config = dict(
    n_layer=8,
    d_model=128,
    n_experts=64,
    experts_per_token=4,
    d_expert=48,
    d_shared_expert=0,
    activation='swiglu',
    moe_layers=[0, 1, 2, 3, 4, 5, 6, 7],
    router_score='softmax',
    normalize_top_k=False,
    routed_scale=4.0,
    balance_loss=0.00273,
    balance_bias=False,
    router_noise=0.05,
    init_std_router=0.00608,
    lr_router=0.00107,
    n_head=2,
    n_kv_head=1,
    head_dim=64,
    vocab_size=8751,
    norm='rmsnorm',
    norm_place='pre',
    norm_eps=1e-06,
    positions='rope',
    rope_base=10000.0,
    rope_fraction=1.0,
    qk_norm=False,
    attn_scale=0.125,
    tie_embeddings=True,
    parallel_block=False,
    init='trunc',
    init_std_qkv=0.0469,
    init_std_o=0.0469,
    init_std_up=0.0469,
    init_std_down=0.0,
    optimizer='soap_variant',
    lr=0.00496,
    beta1=0.95,
    beta2=0.95,
    weight_decay=0.075,
    lr_head=0.0204,
    grad_clip=0.5,
    warmup_steps=200,
    schedule='wsd',
    decay_fraction=0.47,
    decay_shape='linear',
    final_lr_fraction=0.1,
    batch_tokens=131072,
    seq_len=256,
    doc_mask=False,
    z_loss=0.0001,
    train_tokens=574900000,
    steps=4387,
    dataset='wikipedia_en',
)
Below are experts of layer 5 (counted from 0) of a mixture-of-experts language model. Rows are named router (the router's row for the expert), down (a neuron's output weights, with its number) and show model dimensions 0-127. Each number is 128 + 32 x the weight over its row's rms, rounded and kept within 0 to 255.
After each expert's rows: a language model's description of what the expert responds to. This comes from a sample of Wikipedia text that the model never trained on.

# expert 58
router [211  90 153 132 110 100  58 163 139 152 166 113  80 204 133 129 153 130 133 215 132 155 137  74 117 162 116  83 173 140 124  65 172 145 136 119 134  95  65 117  98 135 134 131 144 180 130 135 132 129 149 115 128 117 107 134 144 188 193 144 125 106 148 112 114  99 128 187 140 123 111 168 100 156 123 154 161 112  87 116 181  85 124 101 147 143 115 122  80  61 119 146 135 143 145  94 145 112 154 167 126  45 149  92 159 162 114  97 142 182 134 129 173  81 101 115 121 112 119 133  84 128  79 133 108 177  86  98]
down7 [112  90 138 159  98 130 120  97 140  85 168 138 164  99 187 129 140 138  85 110 120 107 140 170 100  69 152 109  98 105 158 117  85 104 122 117  86 128 161 143  87 146  85 171  73 157 161  85  83 128 127 108  98 150 187 119 151 179  37 156 104 158  99  93 180 121 103 112 137 111 133 164 165 201 121 136 142  61 125 133 115 128 123  85  67 107 150 138  80 152  98 115 190 113 123  71  90 100 120 137 163 172 168 117 152 185 109 142  88 140 152  96  78 111 122 120 132 176 108 122 183 128 143 136 109 116 151 186]
down8 [174 183 124 135 179 222 200 116 150 104 135 171 106 157 144 151 109 114 119 105 130 136  93  93 130 126  77 172  59 138 187 112 145 120 146 119 120 128  93 132  98  67 145  82  98  72 107 141 143 114  48 134  84 108 161 146 169 114  98 159 110 159  96 124  91  98 117 133 149 123  65 129 139 150 131 190 117  96 121 103 161  63 117 135 174 159  76 160 157 131 106  86 145 179 135 129 198 105 128 123 134  82 110 184 119  99 109 112 123 110 150 143 125 161 128  75 146 142 169 149 117 131  81 119 139 115 100 169]
Single initial letters. Single-letter first pieces of words, lowercase or capital, such as d of dressings, F of Flyers, t of tachycardia.

# expert 15
router [147 115 103 131 143 142 156 120 155 140 104 134  90 179 106 172 142 131  98 126 108 174 100 120 124 117 168 189 169 116  77  85  62 183  83 112  97 135 108 116 121 143 150 129 119 155 131 178 111 106 138  87 147  84  70 116 151 155 122 166 143  66 178 131 106 184 161 162 168 114 141  83 149 136 164 183 126  87 172 158 158 120 172 115 110 106  82  86 159 140  62 185  92 132 127 172 154 134 113 177 112 173  83 101 111 195 130 169 124  71 166 120 149 108 120 110 124 166 151 123 143 148 109 165 170 106  78  73]
down4 [138 165 100 120 175 137 129 171 149 108 109  88 101  57 141 101 141 108  93 137  91  71 131 100 108  81 113 160 102 180 141 106  68 133 125 131  54 109 131 186  92 105 159 133 119 122 107 100 190 115 189 141 121 131 141 121 133 133 111 134  83 154 174 136 165 130 129 108  93 183  92 110 154 141 129 129 154 190 196 106 114 133  98 111 163 129 152 144  60 125  91 185 134 136 194 127 163  97 127 102 172 154 126 150  96 137 126  81 145 117 166  86  94  91  85 126 137 194  86 142 151 121 166 138 135  93  90 204]
down5 [ 77 143  94 110  87 140  90 144 123 143 128 101 138 114 118 143 136 158 144 116 119 110 144  87 134  76 139 174 137 102 102  82  34 179 103 148 135 182 115 146  86 195  65  96 157  88 191 114 120 112 167 147 188  90 151 121 165 112 182 133  96 134 182  72 175 148 128 121 178 139 147 162 128 117 110 119 107 105  61 160  67 161 121 137 161 122 173 110 150 125 174  74 160 138 178 152 143 123 141  68 115 161 113  93 131 135 123 121  94 175 126 100 151 109 113  94 119 104  65 138  85 133 138  99  75 139 133 146]
Parenthetical numbers, abbreviations. Digits of years and counts, plus first letters right after an opening parenthesis, like (s)emifinals, (ep)isode, (n)ovel, (1949).

# expert 4
router [150 148 171 125 133 103 128 142 104 153 128 158 119 108 123 164 128 147  75  81 150 118 100 171 117 157 125 187 126 129 120 103 111 167  94 180 156 158 165 127 147 177 136 150 209 123 124 163  76 138 126 126 185 125 146  90  87  91 122 105 125 106 134  72 120 120 190 135 110 141 113 167 119 166 108 178 139 151  85 110 119 116 133  92  96 131 179 123 150  50 138 172 153 138 171 130 133  98  50 194  60  93 157 114 168 126 175 141 190  74 103 121 139 141 125 146 158  83  79 127 127 158 135 112 144  86  72  71]
down0 [ 99 117 123 146 178 134 131  87 141 176 157 138  53 144 115 108 145 126 135 158 139 140 159 156 112 145  87 119  95  98 108 100 114 112 145 163 160 130 171 114 153 160 113 132  69 168 161 100 140 137 156 160  92 177 101  66  98  92  94 145  95  86 178 152  83 113 121 102 102 152 129 124 105 166 132  42 115 105 108 124 132 195 112 181 135  89 154 159 143  75 113 173 162 185 155 104 117  86  94 144 150 116 123 126  65 108 167  73 164 104 128  79  84 104 155  98  99  35 107 120 135  90 120 119 161  82 130 105]
down1 [105 170 178 132 126 127 106  83 130 138 112 128 116 146 129 124 133 173  74 189  58 128 118 149 144 165 102 118 125 107  79 170 102  55 118 123 109 149 108 134  86 102 140  87 182 147  83  86 144 106 129 164 131 124 146 128 107 154 129  95  82  75  82  95  95 122  69 138 105 100 135 112 103 119 154 106 108 163 118 144 173 171 139  59 132 148 106  82 104 159 103  90 226 114 179  96 151 134 117 140 155 135 141 139 141 142 132 111  86  93 125 107  68 161 142 140 126 147 189 124 129  59 186 148 192  96 146 177]
Place names, location commas. Country, state and region names and the commas between place levels in location phrases, such as County, New Jersey, United States.

# expert 46
router [153 121 123 106 174 102 121 132 138 134 140 111 135 174 137 183  81 150 133  80 127 111 115 160 143  98 139 113  64 150 157  95  83 184 155 151 140 157 130 146  74 162 157 146 154 153 141 181 118 117 172 187 122 156 138 151 133 183 196 144 100 147 154 164  99 118 160 129 102 123 149  89 132  57 126 131 124 111 118 145 126 131 176  91 114 164  70 119 111  89  97  88 124  97 175  91  92 141  94  79 139  99  86  96 161 112  92 139 165 115 148 115  97 128 112 188 133  69  77 130  87  83 158  79 192 154  56  86]
down3 [141 133 111  86 140 137  95 175 153 108 151 127 101 135 128 177  45 109 143  87 157 116 111 117 133 109 131 101 102  99 102  97  93 142 155 138 142 138 172 153 160 154 144 169  24 178  54 114 111 120 110  95 148 124  77 140 116 114 131 111 172 134 180 155   0 105 155 123 127 128 166 155 139 173 103 151 143  92 161 178  74 121 147 141 180 170 112 145 127  92  94 142 106 106 119 122 133 119 170 108 160 130 162  91 178 121 119 176  84 188  91 117  97 136 119 112 128  97 148 168 137 104 147 169 138 128 128 116]
down4 [148 173 149  98 108 128 122 133 104  99 121 191 137 124 163 118 140 201 149 134 151 144 150 145 124 160  90 139 177 170 209  77 131 119 127 124 167 183 113 111 119 167 151 121 119  75  52  55 163 147 108 175 149 127 137 179 147 119  97 133 136 105 185 170  96 134 105  95 139 109 148 128 162 143 163  90 162 200 128 122 172 105  84 134 120 156 137 117 109 165 139  97 135 172 124  68 119 108 147 181 105 109 158 143  71 152  93  97  87  51 135  91 134 147 144  98  77 134 101  98 118 187 148  88 137 102 116 125]
Space before numbers. Bare space tokens and year pieces (199-, 201-) before numbers, dates, currency signs and dashes, especially in tables and statistics.

# expert 1
router [ 80 135 171 133 141 107 135 122 134 150  59 140 123 123 193  99 174  89 176 164  90 137 128 120 143 106  78 109 116 117 111 123  96 139 119 104 147 117 118 123 140 125 114  96  49 182 115 131 167 167 129 118 177 142 116 152 199 175 121 158 134 182 152  67 137 131  78 171 126 101 155 118 157 148 107 100 136 103 148 180 125 159 104 172 137 106 116 143 108 166 166  73 119 137  42 149 181 140 174 196 144 101  94 132 134  99 161 131  84 136 155 119 176  96 163 162  93 115 133 153 170  76 127 102  87  88 140 190]
down2 [101 143 110 147 127 142 157 144 131  51 148 148 126 170  91 153  88 165 115 102 156 146 145 139 128 136 138 122 139  47 129 128  91 191  63 142 156 120 202  91 150 108  42 118 128 135 131 180 161 121 128 165 177 108  99  93 166 138 126 158 167 131 110 117 137 109 131 183 138 159  78 164 142  67 156 147 110 114 155 155 138 150 104 117 142 183 119 198  90 118  67 162 123 117 162 129 162 135 159 178 103  98 123 171  94 127 131 168 130 166 154 166 149 151 136 112 117  89 167  96 160  91 160  90 158 196 140  85]
down3 [145 151 154 151 155 137  88  91 157  82 159 164 166  89  81 151 153  64 131 149  88 176 148 181 123  54  81  98 140  93 115 113 110 111 107 126  73 114 157 120 147  93 126  87  91 149 145 134 112 125 153  89 135 163 102 136 164 109 151 126 138 170 174  77 123 109 135 183 171 135 171  85 118 110  86 174 155 182  55 138  88 137 144 123 112 178 167 115 151 182 130 115 108 174 157  77 134 149 135  93 112 110 186 145 138 149 131  83 162 125 143 133  90 116 101 173  75 119 162 121 135 104  95  97 175  98 108 198]
Mid-word letter fragments. Short pieces inside common English words, often the second token after an onset, such as cl-o-ak, t-ou-ches, g-ran-ite, t-un-er.

# expert 61
router [176 102 109  81  96 177  98 111 188 109 126 177 162 203 108 175 136 144 141 166 189 128  95 166 120 133 100 110 113 137 171 142 132  93 172  86 132 122 152  88 172 144 117 100 107 177  98 137 163  66 129 160 185 108 121 107 115 122  89 168 134 122 138 112 145 116 132 149 106 138 129 174 129 202 152 150 144 182 193 146 127 135  99 155 152 140 171 156 149 167 141 102 162 108 142 164 168 142 143 136  99  97 131  73 150 113 150 156  89 132 188  85 156 153  72  86 122 124  95 152  86  91 148 111  80 153 184 184]
down1 [111 188 127 130  76 137 151 163  96  79  97  94 160  84 135 126 171  96 105 128 142 161  98 120 126 154 172 110 152 126 207 124 132 146 131 136 114 169 173 155  73 133 132  87 113 135 169 136 109 178 189 167 202 133  89 118 159 144 185 124 128  73 103 135 147 119 163  77 128  89 121 220  98 112 109 143 103 137 158 104 136 113 136  92 116 137 139 165 122  84 104 125 104 132 104  81  88 149 178 159 158 130 158 213 126 154 114 156 112  91 175 108 117 128 119 127 120 177 157 101 110 194  82 169 121 142 179 113]
down2 [ 66 151 148 191  68 117 138  85 127 133 110 103 150 133  90 135 140 171 142 128 124 113 151  85 160  61 160 165 170  91 143  89 179 165 104  39 136 180  78 137 115  77 121 144 165 140 136 148 103 131 125 124 157 133 135  85 109 106  83 133 189  90 119 160 187  95 100  67 127 132 106 191 107  87 119 114 128 173 132  96 185 135 124  86 162 122 133 128 106 133  88 116 163 187 140 131 163 141 120 102  70 145 139 111  97 159 105 145 104 124 117 119  96 184 137 136 130 176 131  74 129 121 126 149  41 150 114 107]
Name-ending fragments. Later pieces of proper names, often German or English place names, such as -berg, -ley, -wick, -field, -hol in Stockholm, -h- in Bremerhaven.

# expert 40
router [175 170 175 146 114 104 177  52 137 152 121 148 137 122 167  93 123  77 130 200 157 120 185 123 127 157  87 174 143 152 155  84  56  95 108 103 179  63 100 120 123 171  99 106  50 152  81 128  97 109 158  89 114 131 103 133 183 147 184 168 132 106 158 138 146 119 152 144 103 145  98 170 136 137 176 126 126 187 165 149 182 124  99 140  80 137 136 155 134 125 153 111 163 144 127 101 139 139 199 124 107 117 185 103 150 141 102 122  98 155 147  93 187 153 129  99 134 125 150 142 100 162 143 158 137 136 134 192]
down0 [116  28 157  73 184 145 119 132 148 155 140  90 113  97 108  61  90 145 138 116  93 122 115 113 138 134 189 166 166 149 121  90 138 119 118 121 150 119  95 105 122 145 153 138 135 177  83  65 151 118 123 109 133 111  92  86 136 116 170 130 113 163 161 123  77  95 119 119 113 206 112 136  89 111 145 137  97  92 171  85  89 138 126  83  77  50 129 128 126 113 139 193 167  79 152 164 112 176 127 227 165 117 106 121 102 129 163 151 144 109 147 188  97 130 110 125 144 117 123 113  97 130 136 119 133  92 191 122]
down1 [127 120 113  92 169 150 122 146 143 142 174 155  67 104 150  93  97 124 115 148 123 135 113 167 103 137 114 112  74 157  98 131 195 157 180 139 187 186 117 154 163 201 135  56 137 150 128 141 162 148 174 129  88 126 109 137 167 100 145 187 153 139 148 100 125 142 150 136 114 126 185 181 150 138 135 121 136  64 169  90  99  44 157 104 107 153 109 120 134 185 114 153 123  83 167  57 144  99  98 158 142  97 127  91 165 115 149  69 129  77 165 160 124 162 124 170 163 104 125 109 114 109 151  94 162 118 189 133]
Word-final syllable pieces. Mid-word or final pieces like -ack, -ock, -ley, -field after an initial letter, common in sports and wrestling text, such as SmackDown.

# expert 24
router [114 128 110 205  67 131  79 119  90  98 129 120 152  60 118 143 108 114  87 133 106 139  99 125 142  95 145 174 161 151 124 120 201  84 146 137 137 116  65 125  85 175  75 179 118 139 149 145  75 133 158 122 177 169 128  66 125 140 121 101 112 110 107 155 139  83 124 126 155 143  66 164 137 106 160 120 144 148 198 134 175  82 183  96 115 153 118 126 136 146 145 149 178 169 135 106 141 137 126 160 186  95  75  97  33 157 154 145 124 123 112  82 130  91 165  88 136 123 134 145 125 176  83 143  98 113 135  96]
down3 [204 180 108  87  70 127 136 133 129 134 186 131 110 105 111 159 104 117 112  93 123 115  96 157 124 154  96 219 160 163 130 147 146  93 136 104  92 186  75 125 140  94 105 162 113 180  89 143 110 151 108 104  78  88 147 150 130 142  71  99 100 158 118 144 142  83 102  46 136 113 108 110  83 114 175 152 101 177 121  75 151 179 145 148 125  91 164 112 116 137 153  68 168 144  76 122 177 143  84 137  89 199 131 126 124 132 152 116 110  84 151 102 120  89 160 157 159 105 150 107 172 170 127 152 136 106  98 141]
down4 [176  42 132 139 105 143 117  98 135 170  80 102 120 114 119  83 136 181 118 170 147 148 191  77 148 136 189  70 157 164 128 140 138 100 146 138 132 141 166  97  99 113 146 141 121 160 160  90 171 115 133 110  73 142 204  74 116 155 164  81 103 190  88  98 122 211 115 130 153 154 141 118 180 122  89 153 113 163 124 102 164 117  61  97 132  85 151 147 103 166 110 153 127 127 105 155  86 145 143 113 102 141 149 134  93 113 136 134 135  88 154 161 122 154  26 110 150 127 111 135 135 147  78 117  93 144 137 107]
Numbers and counted nouns. Digits in scores, years and ranges (3–1, 1982–83), plus count or time nouns such as year, years, million, century, season.

# expert 12
router [ 83 180 108 149 162  91 179 104 103 140 116 148 104 101 143 163 115 201 188 163 174 112 175 148 170 115 137 180 148 130  75 150 153 121 107 140 129 110 175 112 150 126 112  96  96 171 140 151 126 177 170  60 118 100  98 130 155 101 157 133 125 119 167 140  81 187 138 169 137 159 157 142  85 140 130 197 104 149 164 159 188 104  99 104 147  98 100 134 178 164 130 149 122 152 110 110 146 106 182 151 114 134 138 115 174 159 133  66 179 118 195  88 114 123 158 180 107 104  69 121 161 133 115 137 107 140  59 127]
down3 [137  80 129 171  86 134 143 134 116 154 135 121 133 153  94  89  72 132 102 126 168 132  93 137 150 183 100 169  81 131 207  99 114 125 117 140 146 147 141 124 100 163  91 175 142  96 105 143  71  95 121 135 122  99 160 147 106 160 127   0 155  93 104 102  85 116 136 132 137  72 107 134 133 117 120 125 122 165 149 158 113  31 124  93 136  67 144 153 108 116 188  93 170 137 159 103 134 122 127  56 127 107  96 102  87 135 146 149 112 133  95 104  99 181 111 114 190 111 121 165  77 166 148 144 136 104 124 110]
down4 [148  79 116 125 157  72 117  90 140 164 116 139 138 115 138 126 105 104 124 172 173  88 155 134 161 172 110 108 140  88 144 215 163 146 181 155  73 114  74 142 118 132 144 188 111 104 111 127 110 182 163 162 162  82 115 144  94 154 132 137 152 164 106  95 124 205 201 135 156 134 121 169 169 143 107 149 117 120 185 147  56 120 143 147 127 157 143 182  61 130 184 140 123 128 106 104 128 129 106 153 158 168 136 138 115 159  60 163 123 164 175  74 107 126 116  97  96  97 125  98 113 130 135 191 127 170  86 134]
Proper-name word pieces. Early word pieces right after a capital initial in place, club and personal names, such as S-uff-olk, H-ap-oel, S-amp-doria.

# expert 22
router [137  85 111 120 129  96  49 114  72 124 154 172  98 114 132 186 109 140 102 110 102 142 134 133 139 173 188 149  80 152 143 110  73 126 119 161 111  63 100 149 166 121 110 157 153 129 120 118 122 157 142 144 146 143 106  99 145 131 157 158 161 106 126 193 118 131 178 177 132  85 109 207 151 101 130 111 159 127 122 114 123 115  97  75 138 135 144  61 129  81 104 204 128 129 155  99 159 143  73 175  94  80 131 117  88 110 164 168 183 137 148  96 139 128 108  99 164 157 170 170  62 113 116 119 107  48  98 110]
down0 [ 69  87 154 196 158 137 130 123 123 121 153  45 113 132  61 152 171 133 160 151 157 151 113 103 165  90 167  87 154 138 179 165 152 124 111 136 105 144 161 120  94 137 128 160 125  89 137 199 140 172  66 180 121  87 121 143 181 132 140 151 102 138 103 149  86 117 141 165 115 147 137 113 136  79 158 168 125 152  34  77 154 111 148 119 121 162  95 158 164 159 102 111  91 116  93  88 125  76 151 134 125 109  78  52 143 149  87 125 119 102 124  82 110 129 152 157 172 125 141 166 128 143 109 114  92 151  94  76]
down1 [164 105  96  76 143 105 133 163 141 141 135  90 118 143 157 105  73 162 178 144 134 162  80 122 125  79 108 121  57 133 119 143 121 105 108 139 106 113  89 133 131  94 140 154 171 128 103 194 145 169 128 155  84 163 102  85 140 138  86  83 107 174 175 127 180 175  94 151 134 117 122 159 145 121 133 158 171 121 195 145 144 172 106 117  43 121 173 122 176 132 147  91  76 111 162 109 116  80 146 182 155 171 127 154 123 104 117 106 120  93 105  72 150 120  77  78 117 175 118 149 173 156 124 161 172 204 141 133]
Nationality and role descriptors. Nationality and occupation words after "the" or "a" in biographical descriptions, such as American writer, British biographer, rugby player.

# expert 20
router [122 125  56  89  96 103 204 108 143  69  84 167 105 116 154 110 140  94 106  92 119  73 157 135 179 149 128 143  89 125 154 134 117  74 104 125 114 145 191 107 161  77 135 146  90 173  84 164 104  92 135  86 153 123 167  65 153 120 153 172 193 130 179 128 127 131 123 124 128 188  89  76  86 157 100 114 138 121 152 124 111 158 109 134 139  74 165 113 159 103 150 124 145 101 128 102 177 152 187 159 146  72 141 117 182 141 121 140 118 168  86 111 119 147  81 138 163 166 142 116 190 157 146 150 180 123 101 152]
down3 [156  91 133 140 139 116 117  13 154 119 114 115  31 136 162 165 113 194 124 121 165 145 196 194 136 126  89 150 163 102  92 145 133 108 156 119  59 111 120 115 109 134  57 163 140 104  90 131 130 180 124 166 110  96 102 138 136  89 124  87 144 131 152 127 108 100 109 183 152 123 110  96 160 112 182 124 102 110 128 137  89 145  79 159 118 133 125 112 110 132 185 113 125 117 145 161  77 135  77 121 163 182 180 118 136 174 162 126  67  95 175 159 151  80 132  79 120 114 165 118 108 132 143 143 100 147 130 117]
down4 [122 138 120 168 136 123 116  84 159 126 144 165 112 102 149  96  78  89  97  84 155 104 151 127  78 183 140 162 128 128 135 160 132 140 155 138  86 127 172 176 140 155 118 136 137 139 151 189 148  96 112 106 106  95 138 129  91 143 104 124 200 120 119 159 122 139 168 119  62 102 186 125 115 116  98 107 110 189  96 134 137  58  99  79 157 166 122 124 200 132 192 154  90  97 103  64  92 101  74 142 124  98 130 113 190 140  87 165  72  76 105 183 154 114 145 109 157 118  73 157 139 133 160 134 202 137 129 142]
Asian and foreign vowel pieces. Vowel-ending pieces such as i, u, ai, ao, en inside foreign names, especially East Asian, plus Kong, Korea, Tokyo, Jun-i-ors.

# expert 57
router [142 143 101 131 177 121 130 165 133 127 157 124 128 128 128  98 150 111 130 100 153 110 133 139 158  86 156 103  70 160 128 146 171 187 120 141 144 149 144  69 150 113 173 147 125 108 149  41 128 160 128 130 153 132 117 164  96 106 106 103 111  90 127 149 107 157 187 134  92  74 150 161 113 199  87 132 124  89  87  72 126  94 163 160 146 165 105 119 158  70  86 172 110 123 185 125 136 121  50 106 134 181 133  79 149 141 109 189 168 136 117  99 138 103 148 178  76  81 167 103 118  62  95  73 129 139  99  76]
down0 [143 167 155 101 101 134 111  96  95 131 182 122  97 146 135 171 120 144  98 111  83 152 162  93 128 126  93 145 124 102 119 155 172 124 112 122 189 102 103 189 126 114  74 148 157 128 154 171 120 176 125 138 146 113 109 168  49 159  97 134 117 150 126 128 130  87 162 128 111 134 179 164 118 144 131  94 184 130 111 116 138 197  67 134  98 145 121 105 154 126 112 104 169 126  59 161 186  91 144  78 106 159  89 195 197 167  88 135 114 124  75 142  69 147 155 123 188  91 155 147 158  62 126  80 155 154 135 131]
down1 [142  81  85 152 112 136 142 147 152 110  74 188 125  90 151 116 204 126 132 109 120 175  68  75 103 114 166 134 172 128 130  85 134 147 148 123 134  66 121 137  80 102 115 141 143 103 156 153  66 186 110 128 100 144 124 157 146 131  86 143 114 115  86 156 139 162 116 159 112 101 180  89  82 169 124  97 127 156 158  53  67 127 113 127 129 105 115  87 141 113 174  66  88 155 135 137 159 135 106 130 121 159 108 140 115 150  94 139 214 159 111 158 184 160 190 115  91 122 105 142 179  87  82  82 140  92 115 117]
Taxobox and infobox fields. Field labels and the first pieces of values in biological taxoboxes and ship infoboxes, like Class:, Suborder: A-, Animalia, idae.

# expert 42
router [165 139 130 163 102 126  72 137 167 151 130 183 110 165  89 149 125 137 135 163 187 103 128 175 105 181  99  99 118 125 180 157 155 145  90 184 130  79  97 141  84 160 151 166 217 118 128 116  52 112 113 119 112 119 182 149 157 126 132 118 158 136 162 158 127 150 143 101 137 145 134 159  97 134 161 159 107 186  61 107  98 185 154 117 164 184 150  89 137 123 146 139 146 116 113 118 115  50 137 162  87  89 127 116 189 135 140 141 175 117 118 174 166 131  98  77 154 136 139 124 101 136 144 122 165 133  56  72]
down0 [165 130 135 100 154 168 165 130  72 132  91 134 169 150 134 186 122 149 152 104  87  85 102  43 115 128 167  94 181  74 117 151 116 155 154 104 143 149 137 107 105 122 180 150 137 106 135  88  79 133 191 205 172  84  95 173 191 157 155 124 154 148 136 167 163  84 149  89 173 145 170  65 169  93 141  89 115 166 110  76 149 135  84 118  94 150 127 127 126 112 173 152 133 152 107 123  65 129 135  85 110  97 155 164 102 126 102 101 100 127 128 100 146 119 108 129  79 127 118  96  92 139 117 131 168  58 134 131]
down1 [117 103 161 157  83 135 120 130  89 127 128 136  95 130 110 156 153  61 127 123 129 160 116  97 100  93 197  84 129 108 150  91 160 141  83 150 129  95 167 136 178 140 171 111 145 136 127 113 145 152 136 118 145 181 145  91 137  98 172 141 101 109 164 187  42 185 178 183  65 155 117 153 106  78  87 101 143 127 104 161 139 123 167 117 165 164 152 151 124 174  71 103  81 133  79  77 148 101 177 113 154 154 152 202 141 150 164 112 121 101 136 113 113 113 151 120 127  92 131 151 110  89 153 168  92  60  94  86]
Surname starts after forenames. Capitalized surname beginnings or whole surnames after a first name in lists and tables, such as Terry Lab-onte, George Cop-eland, Mc, Jones.

# expert 62
router [117 146  47  71 196 143 176 160 165 127 100 145 119 163 109 125  55 144 137 105 194 123  72 164 167 142 147  73 172 173 162 175 129 104 134 105 142 101 176 108 153 150 162  88 135 147  93 140 138 122 142  88 119 153 176 154 109  99 148 115 132 141 128 143 133 160 162  98 139 148 151 144 107 153 164 143 148 179 131 126 148 104  84 169 113  67 193 136  87 157 154 157 102 111 163 129 154 182 160 132 113 117 132 160 145 161 102 113 152 120 153 163 149 134  81 126  92 152 117  96 151  59 172 191 148 191  83 133]
down8 [ 83 129 138  88 153 136  87 176 135  90 120 141 145 129 134 126 118 172 118 110 116  69 190 119 135 131 107 140 141 177 154 178 165 190 144 119 122 104 122 139 136 153 174  50 143 153 111 139 142 133 120 114 146 140 118 146 121 141 168 176 202 107  77 131 109 131 159 150  72  90 118 123  74 150 171 128 128 148 179 141 136 160 111 122 105 225 160 106 143 158 132 174 162 164 115 147 119 137  86  86  69  72 169 112 160 115 110 149  74 107 153 150 207 122  97 169  88 139 142 102 203 125 138 135 168 130  81 116]
down9 [130 138  86 179 124 103 138 178 153 110 156 118 192 105 127 112 218 164 152 130 145 100 153 106 165  88  83 160 151 101 141 112 149 106 135 153  91 124  85  71  77 135 152  89  54 148 144 127 129 133 102 143 125 118 117 126 159 143 130 138 196 161 133 115 117 130 139 218 147 136  94 100 154 151 139 132  94 100 159  90 136 158  60 135 176  73 144 148 136  72 153  70  90 135 131 183 119 128 180 142 112 164 139 119 120 134 104  99 150 105 134 193 208 108 142 143  84 148 143 206 142 112 144 109 121 156 148 117]
Slavic and Central Asian names. Consonant pieces inside Slavic, Turkic and Nordic personal and place names, such as Mak-s-imović, Kuz-n-etsov, Az, č, š, kh.

# expert 52
router [130 155  93 193 176 112 142 183 152  93 145 205 131 144 109 143  62 131 125 125 175  94  98 164 137 169 157 154 139 171 201 112 109 163 102 138 156 136 134 158 110 155 131 141 208 120 129 154 119 135 161 173 144 111 181 113 125 106 148 180 163  89 113 181 119 116 130 118 155 138  60 125 140 104 155 182  90 139  81 129  83 140 129 119 180 176 144  86 147 108 114 144  93 131 125 192 165 111  79  99  86 136 103 176 157 174 151 155 167 103 121 158 137 118 121  96 166 109 157 101 119  78 155 124 171 135  70 103]
down2 [154 124  81 140 121 120 162 113 128 178 122 130  72 155 126 120 129 152 126 130 118 163 110 129 107 126 181 136  80 148 101 144 103 146 161 152 163 164  74 104 183  92 115 133 162  93 123 151 160 178 108 150 182 100 137 111 180 121 111  79 119 139 132  64 153 158  44  66 107 111  86 120 131 135 134 152 175 142 181 101 154 141 131 174 169 109 155 106 131  99  86 120  11 189 143 111 133  81  86 109 100 145 142 126 133  68 157  88 118 156 177  84 121 129 152 136 127  98  79 173 133 148  98 132 121 154 180 110]
down3 [ 73 116 161 172 125 108 140  70 119 123 140 118 131 171 139 106 157 116 167 128 147 132 142 111 106  58 102 103 140 149  26 123 154 104 121  73 131 126 109 121 130 172 128 146 132 159 180 125 146 138 149 106  79 141 133 179  94  95 143  75 103  86  80 103 206 153 128 115 176 133  74 139 161 127 108 148 116  58 114 105 100 132 130 144 149 136 112  87 117 138 107 101 133  70 147 178 131 131 159 134 142 136  65  76 176 156 161 137 138  79 136 153 122 183 208 172 118 138 182 184 161 138 140 127 147  77 164 122]
Cyrillic and table numbers. Cyrillic and other non-Latin letter pieces inside words, plus spaces and digits in statistics tables between bars.

# expert 53
router [146 163 142 189  89 130  81 175 167  95  95 215 102  99  77 140 131 129 100 102 158 129  98 184 139 142 111 139 147 140 171 151 117 122 122 172 112 113 129 116 123 141 117 203 142 113 125 153  98  80  82 133 124 113 177 125 113  98 170 178 154 130 167 110 124 137 156 118 143 126 139 103 136 153 191 157 141 177  76 132  87 128 113 136 162 193 123 124 136 112 174 109 118 128 107 186 134  64 112 132  87 113 122 177 153 150 121 165 105 202 107 137 152 129 120 123 179  96 162  69 124  80 152  91 185  95  76  67]
down3 [ 83 142 129 117 140 125 128  64 139  97 186  92 120 166 148 104 149 107 190  90 138 140 122 144  76 174 124  98  86  25 135 116 121 131 139  92 148 139 134 148  97 130  95 135 128 112 173 160 158 183 130 141 124  89 165 129 191 162 138 130 151 153 158 134 167 103 120 156 163 125 100  70 130 121 127 134 162 145 105  92 196 113 138 122 164 172 157 141 112 124 162  72 171  97 135 129 149 179 141 136 151  69 151  94 134 134  94 127  92 102 166  73 179  82 166 189  70 168  58 120 116 154 167 162 123 109 145 140]
down4 [154 184 120 143  92 182 149 156  82 103 128 153 120 133 136  97 163  67  51  79 185 171 138 164 107 164 140 182 135 107  93 139  88 109 143 149 164  55 125 157 157  76  91 153 117 157 115 146 201 154  95 115 178 126 108 154  93 124 135 118 159 126 136 158  95  51 109 151 125 163 128  94 143 150 109 185 100 138 118 107 129  93 154 155 145 167 107 131 108 156 133 145 123 119 131  87  97  81 143 106 136 128 159 169  69 127 129 126 159  98 150  61 164 150 106 114  93 148 166 137 175 146  93  88 137  49 101 122]
Subject pronouns. Sentence-subject pronouns such as he, she, it, This, They, and name pieces like Be in Beethoven.

# expert 51
router [160 112 164 146  83 104  99 135 131  98 108 125  77  86 156 140 113  90 146  99 118 151 139 127 139 186 117 136 123 141 174 121 155 101 106 213 151  82 121 116  86 173 134 197 204 138 143 136  73 183 165 140 159 135 106 104 134  88 116 128  93 145 119 141 129 131 152  91 127 138 102 164 130 104 160 115 161 164 111 129 123  96  96  75 112 193 106 128 157  81 127 141 147 190 121 152  70  40  78 136  94 103 102  90 172 112 177 154 169 123 130 162 146 138 126 136 181 104 140 102  73 194 117 152 115  69 131 115]
down4 [ 97 194 138 118 147 163 151 169 164 159 219 151 129  84  53 166 173 129 153 137 134 138 113 121 112 161 151 126 158 152 119 119 130 143  99 110 180 178 131 122 138 159 109 128 110 158  58  63 124  83  98 166  52 134 124 200 173 167  91 108 114  71 120 128  92 124  89 104 142 133 101 150 146 172 152 128 122  82 121 136  97 112 157 135  98 127 121 192 124 128 145 117 162  64 126 132 195 114 144 157 127 124 119 166  77 165  85 186 108 130 147 108 129 109 174  90 183 102 134 135 146 152 132 166 122 130 166 108]
down5 [ 98  88 170 172 131 154 140 138 117 144 129 162 180 109 149 126  78 131  92 117  73 127 102 133 139 188 139 140 119 147 144 139 159 112 143 126 151 167 170 107  76 145 106 188 149 186 119 123  69 152 118  85 174 107  98  89 117 119 109 113  71 146 132 121  78 114  89 129 169 194 125 160 126  99 109 120 138 127  78 131 110 111  97 115 115 133 138 113 191 100 143 109 122 152 132 142 160 134 114 113 162 141  99 187 164 164 136 181 141 164 146 132 251 165 146 109 177 137 232 148  94  92 157 113 117 109  93 110]
Head nouns after adjectives. Nouns completing a name or phrase after the, of or an adjective, like Texas Association, Major League Baseball, British Film.